Experts of a small language model.
Training: a variant of SOAP for the experts, 4716 steps.
Below are experts of layer 6 (counted from 0) of a mixture-of-experts language model. Rows are named router (the router's row for the expert), down (a neuron's output weights, with its number) and show model dimensions 0-255. Each number is 128 + 24 x the weight over its row's rms, rounded and kept within 0 to 255. Numbers have three digits each.
After each expert's rows: a language model's description of what the expert responds to. This comes from a sample of Wikipedia text that the model never trained on.

# expert 17
router:116148144123133110132101138141132164162119111106079124142140132092155077132110130147143147134134103096161104097109120081105122160086113109140123177115086162122101131116098150110148124090157120095176141122137109127090091118148136155173169160144105105109087105142138137114088133135119117120139154131105112124138119161116151146107161131143066114127096127113161136127143114102137158137105136120108167179159131108149120164096137165116161151156158108107095115099164105121078111110117119132143171097134083131153132130139096164126157152118147132108108111102134138117129136073142169114125121175138123150140137150136175088130140093138109176174170136104090120094156118075109131144113133119123091142115106115148121158151110144163101124099120129142135125087169105141156143101110141
down0:086109117133113128141095179133089112125108127141122166158078153117091114132101128145152140126141132148144139089102114120123101117142107106124141125104149131101158120114123122096145122154105144102131092147145163139130136126099064115136126126133119103112097106144120152100153115134121125106105144180127149151143133144125127096130091099139093129117108176104173136181118089118136149128120126146117145101109114107079171103140156134111122118131149110143135133158084111155137158139143152150102101157154115134097144109126103128150184119079118117115091113138093137170112149162106158199169090111126124145111081130169089120182113130118142167117119171122148138114140142122135126138134141146136126128091102170124107105122166140156110059136179183136102129117154128151089150091098127
What it handles: First pieces of words split into several tokens, often institutional or sports terms, like ass(embly), res(ervations), Civil, ski, bi(king).

# expert 40
router:114157110109108181132159083091114152131112107081164097157117111118122098106103123138134192095139079120145162147088161118142083087104133100112101152134111178106137101119136141133166142085104121120129120141131142149141133116145141126108135113104120101096097112115093148104121159132108131143139108135147127157097108128092145101142145134122122107148120158108121133081141129128150140162139157106086142128131120107127125115166143150102174157119148147109094119136131102122099107136137083147120146140167111143128142132152162090127073133110165117170114150086163121097145160145129127139112106137121094197089133136134171132149090181149150141211146146153116110125136130114084108171114129140167140154124124144130132126133129100130117083121132146146144147145134106132114125147072170
down0:113137124107148146148126101146111091127157179131121092122082128147129155133142139112107112133105101138109115107172123131158108093097157102111127104139132127116116138076108138091117126083176134158174070163146137130151102142165139173103105140136139149115104158147133110130129141101127136094145107174161157103120146095124083127122116148108119122164154086099119154087140152167133140135083093103099153109106091098100087118112157142175133125129139120130133112142139132150174147130124130151138137159105146102131115102104076125105108125161126130140107130115100098127178137124133111103177146171109119115172125149114143103131134147120135114119122110132114083112128123151152137098174147153129184130117100123173126193116148146139104133177122165120066132136118109135114097156097113
What it handles: Nouns naming arts, sports, media or fields of activity, often before plural s, such as dance, tour, design, research, opera.

# expert 16
router:099137162115163174128113107090137130162136146105121134100140122103145128118104167122145141177105095144157117135110129107110102142146138110129126122149123129118132170126108129115132159078138105150129120107122130156138126104162163082073149104154110140105118104146160104098122123088122132109157117118141124144129145162120136175136109136091112086095125156140116105080096114152147124152132095097104126098136097118164121143127126120117132107148180092094154094162142095156070169120092103145132144071124122090112181162149118078120194107117142160132147111114130122122132078144144105133127091112153115086120138084132149121122076110115116128151143160133075121124117144117089129105141111129119115120102112125150095122148101085132062105117174127137102151139108106124144100120133102
down0:085133142104109115171115143144133145166134128146123105156117098118153114128120158105064117123097101122138107154116113105166124102168084120154088127183121109129092135113122139127123133121117140128127069123133138151105111124114142151110121139176143145144113094125125111136140144190153133128119143127130128121145143144108096159158123094132154130157155168119163156128102170106125124162112123123135113155079161127125139160126164131167120152121141109104126128134131127091136162093131103108098153062079106172105123167154150134103121113163127123187118146130125087077178129125121093129163119110152176135138181106107101120171148140145161127113142115144152124137143144129122125100095124152124124137129098134147116119166107112100106140123120181140126185103197113096111137127105084
What it handles: Words inside official names of laws, agencies and companies, such as Act, Agency, Ltd, Railway, and the connecting of.

# expert 6
router:130125137161138162115123123160128155141148113136132109154116082129119158117121127102101138088103143106130143130125126103109124070146121077121129165156121099169113139081166096101170136165099141096090135134114143116076130162108137192118121111116135144130112134093141163162117091160105144156142138137122114144124138137169125146061130114113138125137134121097109133084159096151151166154135130173111168091140113152146126148141155115135116149078155117093124122110135114134107132146165092154167142154110135135095159123141130094135100121123098122118137148137118136127071132143093107155145165149072086166106149124105164140176123169124170137157147122178130123123123125163081130144091142134121157172118116148101117156123168120114112070121101129136134157120126152154132125136137155
down0:068098140095128124093157146147169130093123088146119119122130158112102150142091112133101140161083119159126152099163148154112154111184128128126128087118156133129127104134091153105089175180146148144179111168146119100124096122164086152093137164114118131133122075088120129191110163165115122108132142138135111162143119126116102115096103143128172100125139116153076131162150102118085149118129111137144120093163148130148105112120109130157175130118134109139138128104133127161119104103124179178108154126131130107125125125099127152123100094138096158093146150121136138115143122096169163137171133099106097103144093097126157159090157120126155071129130103144116103136120143133120114138135149128133119158119123110133098136104122125095123155134099135134111142117134090135167106098116082
What it handles: Nouns naming contests and their results after the, first or his, such as season, election, victory, bout, debut.

# expert 39
router:046139099119142156124117103127127126136145158084143096105125115145109118108162113096169161093095090091161100125129120171115088142157093140155123139140097147125161117101156151110119119075188123120134131131101136113119130142080146098107130112099117163152063131161152202117086089094111131125163108122115129118085140091088172121131161116110152137166107171124121142107109130164159116134141129104106107135157109152149103086146092125141161117122111130083118099176136158142115128134120090109136131119148133140114125117148131120159132106122097127144148154145137144138089105178121125101124120114142120123104139097106122104133134131135111154121129085151183103090127119119089154138129132125144128129091130138123143147121114090113091113124132090107087123121111129122127096123100175
down0:107128130090126107129101134146088135118128123138133132123111140139109113123150120144140107159147091123067138107158129115105112102135137129174159093147091171091156087108082114135151183142102134142097137094142150129116143145140094145130123107118122160130185154143155146108138114154181121106129128139113110118139144161177153139160164103126103117149129123128161135198107130131110143137103099138124160095108143151142160102137127139100133116120128101089172157106084085109088174131131134160142099140154168116123169118174090108082127103114118137096112090118167128067135116125120105150107121132141135129083117158163136098097143102120114109139118112135127133112159136088115117100180124131133151163092141121118149122132146115093088087116135145145164147101092128155135158148134083
What it handles: Nouns or final pieces closing names of disciplines, institutions and places, such as Chemist-ry, mathematic-s, Society, World, plus closing parentheses.

# expert 36
router:140190158147143147133089135163125106139145131142108087166116078104122095114150134126110096155139081103108120088119127133166106092122123088131099115104134111165133143172133144129146091161134106116133109097156142111154130150111142094132138125142136109115181120143133135122132090148112135161073119139079166111132127144143113124085167148127155114135087173179099171161145127106103113127105137134138152166104163133125136113119132128101088121149109118163157142134144148108114140149096123102153164110104119179100081090138095172153099147129132137167141136153114108164148125106140163127144093124127132119143136144111102124133172162101139145082133138140161137115106129135161158119081127142093143117130183092111126111134152167116116161129113124136153121156099183139105155119102096
down0:110113094121143100106115141142128082149144164134095116145101151072128144119128155130110124161156158047117121132160112115100098142121145175144097098100101094127145130133100139123140165157141122158107087167098136189113102182158102141095124128117148103113140076106141099140159123114137112125137079123122136120122122138101114159148157114143105113144155121134146152103167173114112111140164120119153140170147136134108129143118133147168150151109116148162134151152115108125101158149147116165141138115123100115150125110145139086134136124120141132113088126128086160124119101134142134161123121124133136137137144189120174130114158148116137157126139159099178163120106156139156150117220134123156100137166072117108132114098165121067121136114119120096168141147147117140126128131148138
What it handles: Determiners, adverbs and connectives that start a sentence or clause, such as However, During, Shortly, Roughly, the.